Experts of a small language model.
Training: 406M tokens, 6189 steps.
Below are experts of layer 5 (counted from 0) of a mixture-of-experts language model. Rows are named router (the router's row for the expert), up (a neuron's input weights, with its number) and show model dimensions 0-255. Each number is 128 + 32 x the weight over its row's rms, rounded and kept within 0 to 255.
Before each expert's rows: "gets" lists some tokens that make up at least twice as much of what it gets as of all text. This comes from a sample of Wikipedia text that the model never trained on. Tokens count by the router's weight.

# expert 47
gets: "|", "\n", ",", "-", " in", "s"
router [ 90 100  85 107 160 108 165  82 153  96 157 171 132 138  76 111  79 119  64 113 118 112 108 125 175 164  95  62 115  88 147 171  83 105  88 131 133  75 164 143  87 107 146 113 121  86  79 134  78  92  82 113 174  83  90 154  97 157 137 119 159 129 127  90 137 141 160 153  91  83 176 126 100 112 138 132 120 137 160 146 144  86 136 153 105 149 181 133 160  82 133 158 128 133 115  90 121  92 169 114 112 122 148 163 123 156  91 116 141 154 124  76 175 109  63 100 178 145 145 124 177 126  70 158 118  90  98 116 151 101 131 108 125 112 127 147 159 120 151 102 162 167 175 189  96 141 144 122 144 183 170 156 101 166  91 114  79 131 137 168 172  84  82 148 175  81 136 158  91 115 149 182 158  75 134  75 140 102 114  90 101 100  71 166  71 169 131 105 126 151 131  95 144 143 181 115 128 128 100 113 163 109 101 139  93 138  96 166  82  71 147 105 171 140  88 148 157 174  96  85 154 181 177 126 101 167  74 129 158 103 150 107 120 137 137  83  69 111 166 105 175 167 182 102 100 141 140  70 174 101 136  84 169 167  73 150]
up0 [132 122 118 126 156 169 163 133  90 168 164 126 133 105 178 127 129 121  62 128 113 167 104 115 105 161 175 125  87 125 177 123 123 134 112 170 102 160  67 135 119 149 104 206 130  84  89 162 131 140 190  76 205 161 109 159 203  84 171 163 135 179 125 155  80 121 113 152 108 124 105  95 129  83 133 158 107 131 173 127 106 121 149 109  28 130 111  60 105  70 154 113  64 107 148  90  86 132 148 127 176 128 107  73 183 179 127 140  89 145 100 146 127 154 106 119 173 147 120 126  55 126 154 137 137 133 169 139 132 118 141  75 113 121 172 146 114  47 105 135 143  67  83 130  81 156 113  82 163  96 111 136 143 189 132 100 137 139 133 104 109 189 164 113 146 176 130 134 132 163 137 146 164  89 102 123 150 103 139  94 163 185 151 117 151 111 108 147 158 114 143 168 115  41  99 108 152 175 119 114 110 102  98 139 130 118 125 138 127 184 102 159 147 100 123 139 123 144 162 100 159 147 102  81  67 119 112  96 129  86  73 174 129 143  99  94 136 105 143 112 129  87 133 129 136 117 168 201 186  74 124 187 149 109 149 168]

# expert 33
gets: " and", " he", " to", " that", " which", " it"
router [107 147 117 148 162 178 133 120 144  75  45 110 163 143 137 133 164 116 174 185 163 102 193 104 140  74 158 159 156 144 123 150  98 105 111 104 174 153 179  76 182  94  90 159 115 104 134 125 131 139 162  79  51 130 110 129 104  78 175 170 136 148 136 133 116 116  98 125  78  89 137 128 119 179  92 142 140 142 124 123 146  99 140 152 169  99  88 176 150 131 133 153  91 114 121  97  56 120 166 110  93 144 158 150 156 102 101 131 150 168 129  72 142 144  64 166 115 116 107 133 161 149 118 164 113 143 144  85 150  91 131 152 160 159 105  85 134 211 187  65 132 199 126 136 114 147  80 101 149 101 148 143 127  84 121  82 165 148  75 135 123  99 185 113 157 112 120 158 120 183 142 154 157 163 148 181 163 160 188 205 102 121  88 135 168 154 137  85  60 132 138  75  98 125 105 157 148 153 122 171 165 126  46 105 122 154 107 129 107 158 127 130 133 116  83  75 156 147 135  86 149  95 200 159 107 143  99 120  93 130 132 169 187 103 103 125  84  91 170 105 151 127 132 130  69 148 121 151 164  96  96 115 160 110 128 121]
up0 [104  95 118  76 161  94 169 181 167 183 109 141 143 118  83 127 159 115 124  75 128 117  93  79  87 176  95 149  90 150 156 135 131  86  83 202 126 123  98  91 120 146 147 166 124 173 132 125 151  94 112 143 112 137 128 106 116 106 183  71 163 106 150 140 160  87  77  97 160 125 133 165  66 147 169  46 104 125 127 126 117 110 156 131 155 111 130  90 169  59 157 151  99 177 125  74 157 123 111 169 124 126  83 166 112 112 171 135 133 118 170 173 127 148 121  99 119 142 165  99 158 185  67 120 134 121 157  99  99 123 153 128 164  85  87 178 115  88 111 133 121 174  66 116 157 114 100 108 160 141 128 114  92 173 152  75  81  70 188 155 122 114 138  55 175 141 182 121 137 164 128  97 110 134 162 143 140 118 115 137 166  72 129 123  74 121 173 104 146 155  94  86  98 159 130 100 111 172  93  69 105 153 125  71 130 126  78 154 102 125 187  52 184 151 152 168  35 152 164 172 131 109 154  94 102 118 148 152 110 134  69  85 113 125 169 107 129 126 115 145 125 102 117 163 156 130 155 108  98  95 165 147 146 133 117 141]

# expert 50
gets: "r", "l", "d", "b", "g", "t"
router [152  94 129  91 141 206 125 150  85  63 119 122  92 144 170 154 115 126 132 180 157  64 101 142 116 149 105  59 176 147 136 110 117  86 146 126 129 157 110 197 120 104 162 136 180 186 127  89  97  99 116  82 103 109  85  97 131 125 127  90 161 110 152 108  83  85 144 101 123 134 139 169  90 120 173 110  98 163 111 120 150  64 152 148 199 125 146 143 138 160 154 123 137 117  71 112 176 143 197  89  95 198 175 149 114 175  96  96 132 160 110 125 180 128  58  81  58 133 155 131 149  94 114 119 126  95  85 150 121 147 152 151 137 146 102  63 126  79 149 146 146 121 159 100 102  94 137 111 110  70 150 126 114 172  94 150 109 163 110 121 126  91 120 166 156  99 100 133 102  84 159 160 153 109 150 172 157  91  68  90 117 104 113 117 117  84 149 176  81 203 152 112 175 165 128 104 172 110  74 110 158 106 124 144 167  89 131 127  93 158 119 122 164 117 138 192 165 123 119 144 114 153 193 123 139 110 118 170 132 129 120  76  57 112 136 117 119 163 142 189 125 176 123  82 184  79 115 129 159 133 176 128  85 112 127  93]
up0 [158 106 167 125 133  84  87 190  90 164 188 124 147 158 107 140 151  66  93  66  49 135 131 167  90 197 141 147 151  75 148 144 162 145 156 135 138 144 133 146 133 141 133 111 152 114 154  40 118 103  98 134 138 100 111 148 140 120 142 158 153  86  82  90 144 140 199  88 126  54 148 122 125 145 136 117  91 147  95 111 143 141 110 161 142 166 122 118 101 109 163 163 150  94 134  91 121  92 104 114 115 150  99 103 160  51 165 140 118 161 160 153 110 200 173 152  94 122 139 176 132 113 186 133  80 114 108 116  86 161 100 145 132 145 142 166 117 125  94  46 167  99 169 133 116 145 178 157 128 150 151 180 104  77 156 176 106  83  98 138 124 101 100 118 114 113 161 121 173 203 132 162  99 101 140 124 128  94 138 166  90 144 128 142 140 118  79 111 156 211 102 148 108 146 119 124 128  90 116  62 131 176 199 113 113 219 132 100 107  94 143 161 146 143 104  82 132 172 138 122 143 139 134  77  86 105  90 151 102  98  99  86 136 146 121 181 137  66 107 110 137 137 185 122 111  96 168  82 114 132  93  77 129 111 151 170]

# expert 53
gets: " that", "ed", " to", "ing", " of", " with"
router [110 144 138 114 170 130 129 103  86 134  77 131 133 143 188 121 169 133 181  85 123 111 140 131 141 120 153 160 182 115 113 144 112 158  93 122 138 155 191 118 167  76  97 175 117  98 127 121 125 152 129  81  98 113 132 160 123  99 176 182 154 218  92 183 127 129  83 121 126  95 163 131 183 137  97 173 168 132 157  84 154 127 152 120  61  74  56 157 152 129 112 154 141 120 132 147 128 145 143  53  72 115 101 144 183 173 114 133 149 182 105  58 165 155  78 147 148 131  98 114 165 117 148 175 108 177 135  88 151 124 103 110 173 135 153 100 163 165 195  81 141 111 134 188 123 126  89 136 125 104 119 142 104 124 114 158 177 147  63 147 118 107 210  92 124 117 113 122 135 180  74 123 159 169 134 184 170 188 154 159 106  99 135 129 180 174 108 122  99 102  54 102 108  80 123 130 148 188 111 151 149 131  78  86 114 126 169  70  75 177 126 124 116 128 141 150 119 151  80  77 102  87 126  99 151 133  94 156 135  94 149  88 179 140 117 128  67  97 145 136 105 107 173  93  97 104  98 127 137 138  99 107 137 150  93 121]
up0 [182 142 103 134 128 202 168 118 126 151 143 137 117 132 112  78  94  64 157  74 166 133 145 203 129 113  83 114 106 126 117 185  73 130 155 109 139 138  82 150 130 129  90 197 130 108  96 145 134 133 111 164 107 156 139 122  64 138 114 107  99 181 173  94 144  92 104 101 120 133 124 145 141 145 169 166 126 137  70 114 127  75 161 135 116 140 152 143 161  93 107  59 137 144 129 141 128 184 175 161 124 187 146  78 107 120 163 132 129 153 106 132 109 160 171 105 104 125 156 163 110 130 139  97  93 124 123 149 163 112 112 143  86  68 118 168 151 112 129 153 106 132 161 154  94 162 171  93 167 137 137  70 113 110 145 143  83  57 114 116 101 110 169 120 133  89 162 122 175 100  76 126 111  94 107  61 122 194 175 112 105 147 104 163 123 145  66  66 126 122 184 186  64 119 144  91 147 136 162 132  78  58 153 176 138 159 159  72 129 194 133 168 131  82 183  96 146 195 122 168  90 159  86 150 116 110 130 146  88 177 122  94  96 136 141 131 186 180 151 146 159  90 142 101 145  80 128 139 108 117 103  99 123 187 134 167]

# expert 41
gets: ",", " in", "'", " the", "s", "."
router [104  90  82 121 170  79 165  73 158  79 145 162 131 112  99  97  80 117  83 109 166 111 131 161 181 124  94  27 119 112 163 150  78 105  93 149 105  80 157 140  97 105 177 109 104 103  94 145  81  74 100 121 132 120  84 152 114 149 114 158 158 161 101  85 114 158 125 123  90  77 155 162 109 107 124 138 128 120 188 146 117 113 127 164 108 153 191 167 157 155 148 135 127  92 113 100 125 106 155 112 107 158 153 140 128 185  91  97 120 149  98  84 185 100  89 120 151 131 149 116 162 174  73 133 108  94 100 141 155  96 127 114 121 111 120 142 162 132 158 141 167 190 167 183 104 179 101 122 103 166 163 153 126 151  96 114 113 142 123 168 133  83 111 156 175  82 100 141  81 112  98 178 144  99 131  50 145  98 111  83  80  89  94 177  80 160 121  85 127 157 126  89 165 159 171 135  98 142 109 106 162 119 124 162  84 145  80 167  92 102 131 137 159 118  53 125 173 167 121  66 131 182 203 132  80 141  83 159 152  97 157 115 131 149 134  94  61 103 166 141 128 149 155 149 110 109 151  87 176 115 131  78 170 148  95 160]
up0 [194  92 121 145 127 166  99 160 117 116 138 166  64 135  63 118 136  79 162  95 122 134  54 141 115 138 122 113 111 132 108 131 170 116  87 111 154  78 130 153 130 106 138 116  92 191  98 135 139 117 138 112 130 136 130 118 183 108  84 184 174 122 127 172  70 143 108 118  81 143 154 112 213 155 180 170  95 144 142 149 141 178 185  40 126 113 131 113 170 189 150 103 117 116 120 147 167  92 113  67 157 188 164 113 129 110 165 132  70  93 124 119 108 155 124 152 115 109  90 207 181 170 121 164 124 195 169 140 143 100 127  80 131 168 167 121 168  96 130 101 149 150  66  81 109 168 136 185 117 159 126 109  96  90 122 130 122 102 183 144  98 126 107 136 102 153 145 103 133 124 121 124 145 153 149 171 170 165 143  89 111 118 118 167 114 137 105 131 115 116 186 159 102  93 153 164 133 111 134 141 174 130  59 179 199 168 164 121 127  55  82 150 149 143 134 161  58 127 129 165 140  53  88 144 115 147 104 118 131 140 158 110 142 135  95 105  90 154  95 188  93 130 114 145  80 167 149  95 153 135 168  78 136 113 138 113]

# expert 57
gets: "d", "ed", "ated", " known", "ted", " up"
router [ 77 130 108  89 176 151 164 134 116 131 147 156 116 165 128 158 141 133  93 136 141  90 116 149 131 113 120 157 175 166 164 163 131 111  89 122 166 165 106 102 108 126 112 193 161 123  87 143  82 114 111  97 145 116 103  98 100 104 177 143 162 188 115 112 119 150  24 155  92 122 168 150 144  78  93 151 141 154  65 117 163 140 116 159  87 121 111 168 148 127 125 134  43 146 132 169 120 145 160 137 122 141 130 135 174 133  93  87 120 148  85  73 102 127 101  93  93 124 119 128 136 104 109 178  83 176 117 145 173 110 115  89 162 138 152  79 157 135 130 120 136 114 166 140 108 142 122 140 166 137 164  73  82 178  97 144 139 104  70 104 160  93 181 156 151 132 157  98 122 161 171 173 152 122 123 146 168 178  92 172 165 113 105 112 195 110  98 161  71 101  76 108 175 169 146  94  95 153  95  97 150 105  53 176  99  84 118 159  91  52  95 180 141 173 138 188 131 145  91  62 117 101 127 105 176 139 107 125 172 155 119 106  67  88  87 123 125 116 114 156 126 143 160  67 175 103  49 144 139 143 126 120 140 169  86 159]
up0 [175 128 152  98  92 245 208 122 100 160 139 123 163 115 113 146 181 121  71  61 169 143 155 107 142  70  88 100 162 141 115 121 120 162 157 140 147 110 144 106 111 249 116 126 154 143 140 162  80 109 164 120 146 156  97  99 105 170 151  76 126 150 174 131  88  89  99 142 155 140 132 120 146 112 148 136 170 151 141 144 156  81 117 116  94  66  93 108 197 122  31 193  71 170 149 146 141 122  61 148 145 128 108 142 160  87 171 115  92 101 169  78 119  79 146 137 139  89 151  70  81 115 124 198 137 112 125 182 115 131  92  99 127 128 143 153 167 158 119 126 125 149  92 139  67 114 144 107  97 173  92 118 125  72 107 123 143 127  72  97 107 157 101  90  93  81 148 103 136 222 155  98 137 140 118 135 110 141  71  79 171 121 106 138 132 108  95  83 130 170 137  71 132  93 117 132  80 104 112 155 107  74 155 135 162 149 122 100 134 141 122 126 130 110 109 150 145 168 129 116 167  89 169 150 165 159 155 112 153 124 158 125  87 112 134  95 157 125 129 114 110 138 167 137 173  99 134 116 151 143 152 138 125 153 136 131]

# expert 65
gets: "-", "|", "\n", "\n ", " -", " •"
router [ 82 126 103 108 123 143 154  94 188  98 161 105 172 100 136  79 112 115 144 153 126  90 150 132 167 160 129 167  84 160 142 164 111 104  86 140 158  98 174  83 126 140 134 102 156  95  63 118  78 119 112 121 134 108 104 127 138 159 104  50 157 110 138 107 109 152 121 153 116 133  80 149  88 103 161 150 132 148  90  86 119 110  71 154  77 126 167 116 140 100 149  85  99  99 157 133 115 124 165 145 178 129 184 126 151 109  94 129 164 180 191  81 100  73 150 124 149 132 191 132 164  93  74 134 152  74  61 111 140 107 172  80  80  98 156 204 106 152 182 150 139 195 159 155 149  99  74  88 141 148 162 183 135 108  89 143 116 122 151 173 158 122  92 148 157 103  98 112 101  82  98 142 124  91 193 118  95 141 115  48 130 110 113 140 114 132 203 131 182 156 117 145 116  94 153 100 132  98 148  66 162 135 146 141  96 126 106 179 101  98 145  93 139 117 100 147 200 150 103 105 112 127  93 157 127 104 119 175 128 201 142 163  89 103 186 181 152 131 146 173 149 169 160 146 144 129 102 143 104  91 161  85 131  78  93 156]
up0 [148 130 122 144 160 119 139 149 149  96 148 123 151 123 130 150  70 130 139  79  41  78 158 148 102 169 130 161 179  80 128 171 160 133 132 108  59 152  81 101 162 129  82 140 123 116 166 106 128 107 138 142 148 143 172 152 118 149  99  95 129 188 161 130 173  92 122 122 121  86  99 108 110 118 110  90 105 103  71 162 108 143 139  89 123 174 160 142  84  59 135  90 101 162 144 103 116 141 113 142 120 113 116 151 156 110 179  87 184 120 119 148 100 178 129 124 151 162 180 140  84 163  85 145 144 152 139 132  98 156 174 163 137 152 114 159 115 124 151  64 124 159  91 164 166 126 146 111  68 124  98 188 122 168 114 188 128 137  66 108  67  92 106  61 117 121 136 140  91 119 161  79 148 114  70 109 106 200  86 119 152 194 136 159 166 135 131 136 104 183 150 124 163  99  78 126 208 107 141  92 167 176 137 157 130  75 137 126 113  98 129 158  65 131 148 113  81  94 156 207 120  54 113 129 126 131 151  81  56 145  96 196 120 152  89 154 103 138 172 159 125 147 112  96 196 123 127 149 104 157 115 117 110 147 127  99]

# expert 66
gets: ".", ",", "\n\n", "=", " but", "\""
router [172 137 129  57 154 143 161 125 154  89 102  98 105 150 145 123  96 116 154 156 189 108 115  91 127 103  85  91 148 155 153 131 108 137 102 166 180 159 147 193 109  96 127 130 120  96 116 103  96 117 142  96 120 109  84 115  98  77 179 169 168 104  97 126 150 137 148 137  71  97 165 106  80 139 121 125 214  75 102 184 131 170 169 158  66 117 109  83 167  89 129 100 144 145  71 129 183 110  56 184 169 149 102 149 141  68  87  91 112 142 131 138 103 145 101 171 182 129 123 140 154 157 136 124 119 135 143  87 188 125 133 140 148 107 118 137 108 172 116  89 169 119 128 153 138 130 147 104  80 141 121 170  56 104 140 104 109 139 109 104 125 168 138 141 168  92 175  93 101  64 160 160 190 128 180 141 114  93 137 128 127 122  96 187 196 171 122 130 106 173 115  90 157 102 128  97 121 173 114 116 118  95 140  65 124 114  91  88 106  93 122  69 118 100 176 113 135 165 117  96 156 123 128  93  99 145 129  84 120  80 170 177 185 173  96 140  58  87 176 176 138 136 123 175  79  80 175 109 161 120 108 140 160 142 119 142]
up1 [144 194 181  65 166 155 107 150 142  62 152 149 115  86 132 134 162 168  75 123 124 121 118 129 102 123 147 150 149 147 132 166 154 154 135 138 148 156  97 124 156  94 124 127 153 174 164 159  96 138 176 103 179 149 116 118  90 110 146 107 121  76 173 198 145 135 134 117 117 121 146  46 132 161 149 133  93 121 180 121 108 154 176  99 126 129 115 201  93 169  86 125 167 123 135 157 100 136 115 108 149  44 108 182 126 130 127 128 101 158 168  87 120 167 130 161 113 157 173 167 185 113 125  91 145 123 130 150 164  95 150 108 117 157 201 199 123 124  93  93 142 163 113 196 117 115  85  96 132  78  75 139 113 115 135 109  90 135 133 103 160  88 133  93 124  57 129 157 153 156 164 110 110 112 101 118 138  85 164 149 134 149 100 131 185 126 153 128  94 129  88 118  42 169 174  76 180 119 153 136 142 101  99 103 136 170 111 111 108 133 126 174  39 129  68 180 145 154 134 144 111 128 116 160 173 170 145 113 109 111  81 107  78  56  77 101 139  99 105 147 111 157  80  60 155  92 126 135  88 183 144  98 162 116 143 135]

# expert 17
gets: "-", ".", "'", "\n", "\"", "s"
router [105 124  87 132 168 113 166  93 164  95 147 160 135 122  81 119  83 119  66 142 143 100 113 135 167 162  77  47 116 101 140 170  79 117  92 148 116  94 170 124  81 100 164 123 126  75  88 119  78  90  84 112 152  86  92 153  96 135 147 123 161 141 135  86 136 154 151 120  91  78 174 143 110 114 111 125 118 148 151 154 132  85 127 166 120 119 192 155 154 107 127 158 122  90  95  90 151  93 180 119 110 115 150 160 117 142  91 114 123 165 112  74 185  98  86 142 171 134 137 102 172 101  73 157 102  72 123 127 151 120 139 134 145 115 112 157 160 147 151 122 178 174 163 194 104 145  99 104 148 179 165 120 116 159  93 114  75 126 118 175 162  64  82 155 182  80 142 126  92 121 143 172 152  83 144  76 150 102 117  79  96  89  75 179  82 173 118 121 103 135 138  90 153 162 167 110 121 119  96 118 161 102 103 165  98 113 105 171  97  90 159 101 173 121  86 139 162 171  98  86 156 193 192 117  82 170  73 159 158  95 163 104 107 118 131  89  82 117 160 128 155 144 165 115 102 114 130  75 179 108  95  66 150 172 103 159]
up0 [187 149 169 110 145 121  72 108 114 147 115 114  98 116  94 104  89 112 125 158 115 184  75 165 127  68  38 110 128  47 124 117 110 138 168 149 156 162 120 141 115 124 115 145 106 108  97 191 134  91 122 118  85 205 127 126 127 159 140 126 112 138  97 121 159  68 101 128  92  95 144  73  94  83 153 102 170 151  49  67  81 110 167  95 135  96 140 168 151 160 145 140  90  76  76 113 108 101 128 157 181 129  82  73 160 128 120 173 143 136  79 167 131 139 113 126  98 157 172 120 132 169 138 100 144 191 166 133 137 135 106 114 170 168  83 101 149 123 117 120  95 156 145 131 158 100 174 121  50 123 190 142 102  91 125  90 101 133 144 143 156  96  84 101 119 194 123 149 135 139 189  94 107  59 132 166 133 143  86 130 135 167 154 160 123 111 165 125 150 142 127 132 139 142 163 123 148 137 127 139 121 111 177 105 189 176 201 133 113 139 104 161 192 160 148 150 163 125 149 107 167 107  61 139 114 150 194 141 127  79 182 102  93 150 120 154 134 141  97  97 107 161 139 201 128 127 145 124 116  88 202 164 122 108 121 135]

# expert 26
gets: " |", ";", ":", " =", " /", "|"
router [ 89 100  89 105 128 111 150 101 174 199 125 152 187 108 101 150 111 110 106 155 129  92 149 117  76 159  97 151  76  74  83 148  76 136  92 117 165 126 158 154 109 107 179 139 156  78 108  74  97 112 119 101  85 117 112 170  80 155 178 106 165 172 162 105 142 182 119 154 111  85 150 147  68 106 142 167 124  85 145 136 117 156 154 153  84 115 155 129 181 125 125 170 134 167  92  79 166 102 132 177 137  72 180 147 171 145  99 157 130 129  95 104 101 122 204 133 153 182 162 141 148 141  87  82 117  97  83 146 115 149 133 174 191  76 123 127 135 101 124 135 129 121 166 118  92 144 162  73 131 153 153  73 174 177  90  81 115 125 174 190 111 148 102 140 157  66 117 113  86  75 185 144 154  96 138 134 186 139 129  86 111  91 126 126 137 156 117 112 141 147 114  73 105 115 183  94 126 167 130 127 160  96 178 133 129 132 135 119  82 159  82 120 166 130 189  99 131 152 101  94 151  94 113 114 135 135 114 189 164  85 169 136 100 126 130 115 142  88 148 157 101 104 105 175 141 180 118 103 197 106  93  88 184 164 154 170]
up3 [113 147 159 115 128 148 139 124 102 160 121 142 145 125 121 115 119 108 180 152 175 173 104 117 140  93 190 147  63 164 114 131  55 132 134 132 201  86 141 103 136  95 124  81  80 124 134 129 176 191 115  98 150  89  78 148 135 110 164 166 172  86 160 149  97 140 159 119 113 176 151 109 139 132 130 165 125 133 107 124 128 165 119 170  93 163 114 142 142 135 110  86 116 193  83  99 144 174  97  52  99 119  98 117 104 131 144 157  82 106  88 196 147 130 140 119 127  99 138  53  86 138 117 108 138 148 144 102 157 167 117 102 196  33 143 123 160 168  94 129 157 135 129 130 203 169 170 119 139  92 130 114 137 168 119 121 162 158 163  66 152 113 182 162 148  62 164 132 105  93 112  92  96 135  94 127 141  89 122 170 157 163  75 131 183  92  72  89 194 124 124 128 159 165 155 101  75 140 162 122  98 129 172 134 181 109  86  65 144 131 131 152 102 100 157 100 136 106 131 102  60 161 158 152 176 103  89 131 120 107 120 160 172 123 157  80  89 145  85  66 169 114 155 116 126 106 115 130 126 109  77 185 141 123 142  90]

# expert 29
gets: " |", ".", "|", ";", "E", " States"
router [118 142  94 106 186 124 161  84 147  83 178 132 129 110  86 112  84 130  72 144 129 125 118 130 184 181 110  57 104  94 122 166  82  90  78 133 111  86 164 123  74 126 170 113 158 104  92 136  80  96  98 103 137  92  85 180  93 172 175 116 169 136 121  81 146 147 179 118 127  86 169 175 127 127 115 117 106 161 136 189  99  68 126 158 129 165 190 161 155 106  98 104 133 108 123 118 158 116 138 112 130 123 125 156 102 154 107 133 155 149 142  85 166  86  63 149 175 106 144  98 173 131  92 111 122  96  96 100 129  89 113 107 142 108 113 128 101 180 163 114 152 159 165 200  81 182 139 123 157 164 158 119 107 158 110  75  59  99 143 135 168 106  82 182 168  78  94 182  88 134 133 165 143  87 156  98 160 105  93 103  88  91  86 155  87 164  75 100 114 139 138  80 136 162 174 145 108 106  77 100 165  60 142 119 103 136 114 137 114 116 149 134 152 147  71 105 152 178 105  92 168 141 190  96  87 134  93 173 165  84 134 109 109 150 154 109 102 108 177 136 150 166 184 144 116 146 139 100 136 113 124  67 162 158 137 145]
up0 [ 79 123 151 133 154  89  93 141 111 147 143 157 121 144 160 117 128 180 145  69 144 184  72 106 140 130 140 157 154  94 132  75 137 197 180 110 168 163 153 184 123 184 140 155 135 125 162 165  98 128 156 125 165 160  81 172 116 148 104 174 114 152 133 134  87 142 151  99 124 169 137 154 146  48 191  63 169 119 127 160  74 153 131 159 185 129 141 156 112  56 118 163 155 152 116 116 141 131 106 105 156 124 101 161  58  93 118 135 154 116 106 164  57 123 117 108 105 151 130 132 122 117 111  68 110 131 103 151 216 137 131 153 158 131 129 100 122  48  93 173 154 140 111  94 122 104 163 184 181 120 109 163 134 185 118 102  93 184 120  87  71 152  93 136 136 148 158 158 158 113  84 130 157 178 108 117 116 131 115 117  83 172 107  77  89  87 115 111 113 121  81 170 155 160 132 106 137 140 115 200 158 108 142 119 103 140 187 111 165 161 106 166  84 151  89 143 140 148 101  78 114 160 102 128 141  87 128 125  95 167  68 114  60 205 157 154 121 141 133 146 124  78 164 155 150 138 123 120 127  88 151 113 142 171 177  82]

# expert 71
gets: "w", " an", " g", " his", " its", " a"
router [ 79  84 129  63 179 137 155  72  87 151 160  94 112 165 118 151 120 195 176 110 110  80 141 134 161 154 127 113 141  49 154 162 132 114  97 100 140 140 156  94 102 131 118 130 188 137 106 197 115 120  87 179 110  70 204 126  99 143 124 156 154 167 139 106 147  64 112  94 121 108 146 130 141 156 114 107 149 117  81 139 126 131 140 157 144 128 141 161 150  96 151 124  51 148 125 140 151 115 145 151 108 206 143 113 125 162 110 179 151 142 153  91 169  95 108  59  94  85 133 134 131 159 119 133 135 128 122 183 145 126 139 141 126 141 119 126 136 120 121  83 138 120 154 104 117 129 105  96  87 125 174 186  97 177 105  64  74  72  82  89 166 104 167 116 152 102  92 153  98 134 121 194 133 122  97 124 141 222 154 128 138 105 141 169 132 145 119 172  74  87 103 103 142 214 144 101 127 161 111  96 145 128 180 108 136 120 148 165 140 153  82 171 134 109  94 148 144 125 110 104  96 150 213  76 118 106 115  88 153  99 152  71  46  74 159 153 106  91 126 160 129 128 116  91 196 127  89 103 121  89 149 108 107 161 121 155]
up0 [104 122 168 118 123  89 192 136 136 163 168 143 118 199 104 113 141 150 135  98 157  90  75 115 182 139 130 142 143 178 148 107 136 177  92 110  87 109 142 155  97 159 122 117 138 145 199 128 122 135 138  67 117 162 102 141 112 140 158 118 138 149 148 163 160 140 151 109 136 156 200  95 165 161 127  84  96  89 121 172 130  99 126 120 160  91  65 145  92 128 174 173  62 138 137 110 162 151 154 141 133 120 117  95 125 109 130  59 138 151 133 151  85 166 121 126 170 172 112 176  97 127 102  99 182 105 165 126  60  82 122 105  58  82  92 123 164 170 143 107  99 129 155 111 161  86 108 158 133 164 133  96 100 153  14  96 131 123 140 104 145 126 166 155 153 213 123 126 125  74  76 143 201  99  96 108 136 108 149  93 126 157 102 101  95 119 199  84 124 113  62 128 162 145  86 171 103 167 143 143 107 105  96 135 117 116 108 155 166  88 114 133 100  97 121 154 134 145 113 134 106  65 128  86 130 143 156  97 103 178  39 124 166 113 160 103  89 148 117 165 144 118 127 111 128 121 171 189 139 146 207 163  95 145 104 115]

# expert 15
gets: ",", " and", " including", " as", " which", " with"
router [176 120  68 121 155 104 166 148 153  75 118 158 180 139 143 158 165 135  84 162 169 110  98 133 163  75 135 150 127 138 119 146 108  96  81 126 190 163 102  78 131 107  90 193 155 107 123 125 106 109 113  73 105  77  96 161  72  98 159 127 144 167  81 147 164 144  90 132  96  62 171  65 104 144  98 191 114  86  98 183 131 177 185 160 107 133 142 116 175 163 100 129  96 157 136  90 107 124 132 170 163 117 182 165 144 108 103 122 129 115 158  79 107 113 102 120 149 122 120 116 152 151  86 189  87 124  94 109 163 104 164 150 137 134 163 148 143 164 136 118 160 138 128 159  42 153 119 127 103 128 141 119  81 124  99 187  99 177  82 159 164  97 125 174 171  91  77 111  97 154 171 155 164 128 165  84 119 163 162 172 108 133  98 177 112 176 127 157  81 128 109  69 116  52 119  99 155 137 112 180 168 113  99  97  82 115 113 119 103 127  97  93 149 129 178 105 184 149 150 114 149 107 182 117  80 144 111 110 142  89 118 172 130 134 145 128  80 134 142  88 165 153 176 177  72 136 181 136 157  77 134 126 151 157 116 107]
up0 [215 144  89  87  91 154 159 180 108 121 140  97 122 111  73  55 151 108 121 151 180 141  76 132 126 131 102 104 181 119  98 121 131 183 172 134 144 157 129 167 133  56 150 166 161  79 185 137 133 126 101 113  90 105 166 143  65 154  98 134  91 155 157 122  90  86 126 184 156  96 147 172 110 118 193  58  96 135 112 115 141 188 172 114 120 201 114 137  60  73  98 141 134 167 127  46 167 145 134 139  73 161  82  83 128 158 131 114  76 104 104 118 171 120 145  73 130 167 151 123  95 115 133 167 110 173 176 113  93 150 109 156 169 104 126 130  79 105 163 172 122 155 135  71 110 103 142 139  89 187 134 124  97 177 182 156 137 110 109 124 178 109 163  83 151 150 163 114 176 101 126 128  91 119 122 107 166 119 169 132  80  91 139 105 162 160 132 133 131 103 153 114 122 148 157 117 128 158 108 135 137 149 143 122 136 143 156 134 123 149  81  86 167 163 172 142 132 165 143 149  84 125 163 129 192 147 115 114 103  88 101 110 147 168  80 123  97 115 118 110 109  68  75  91 156 167 115 127 117 169 108  97 132 188  79 104]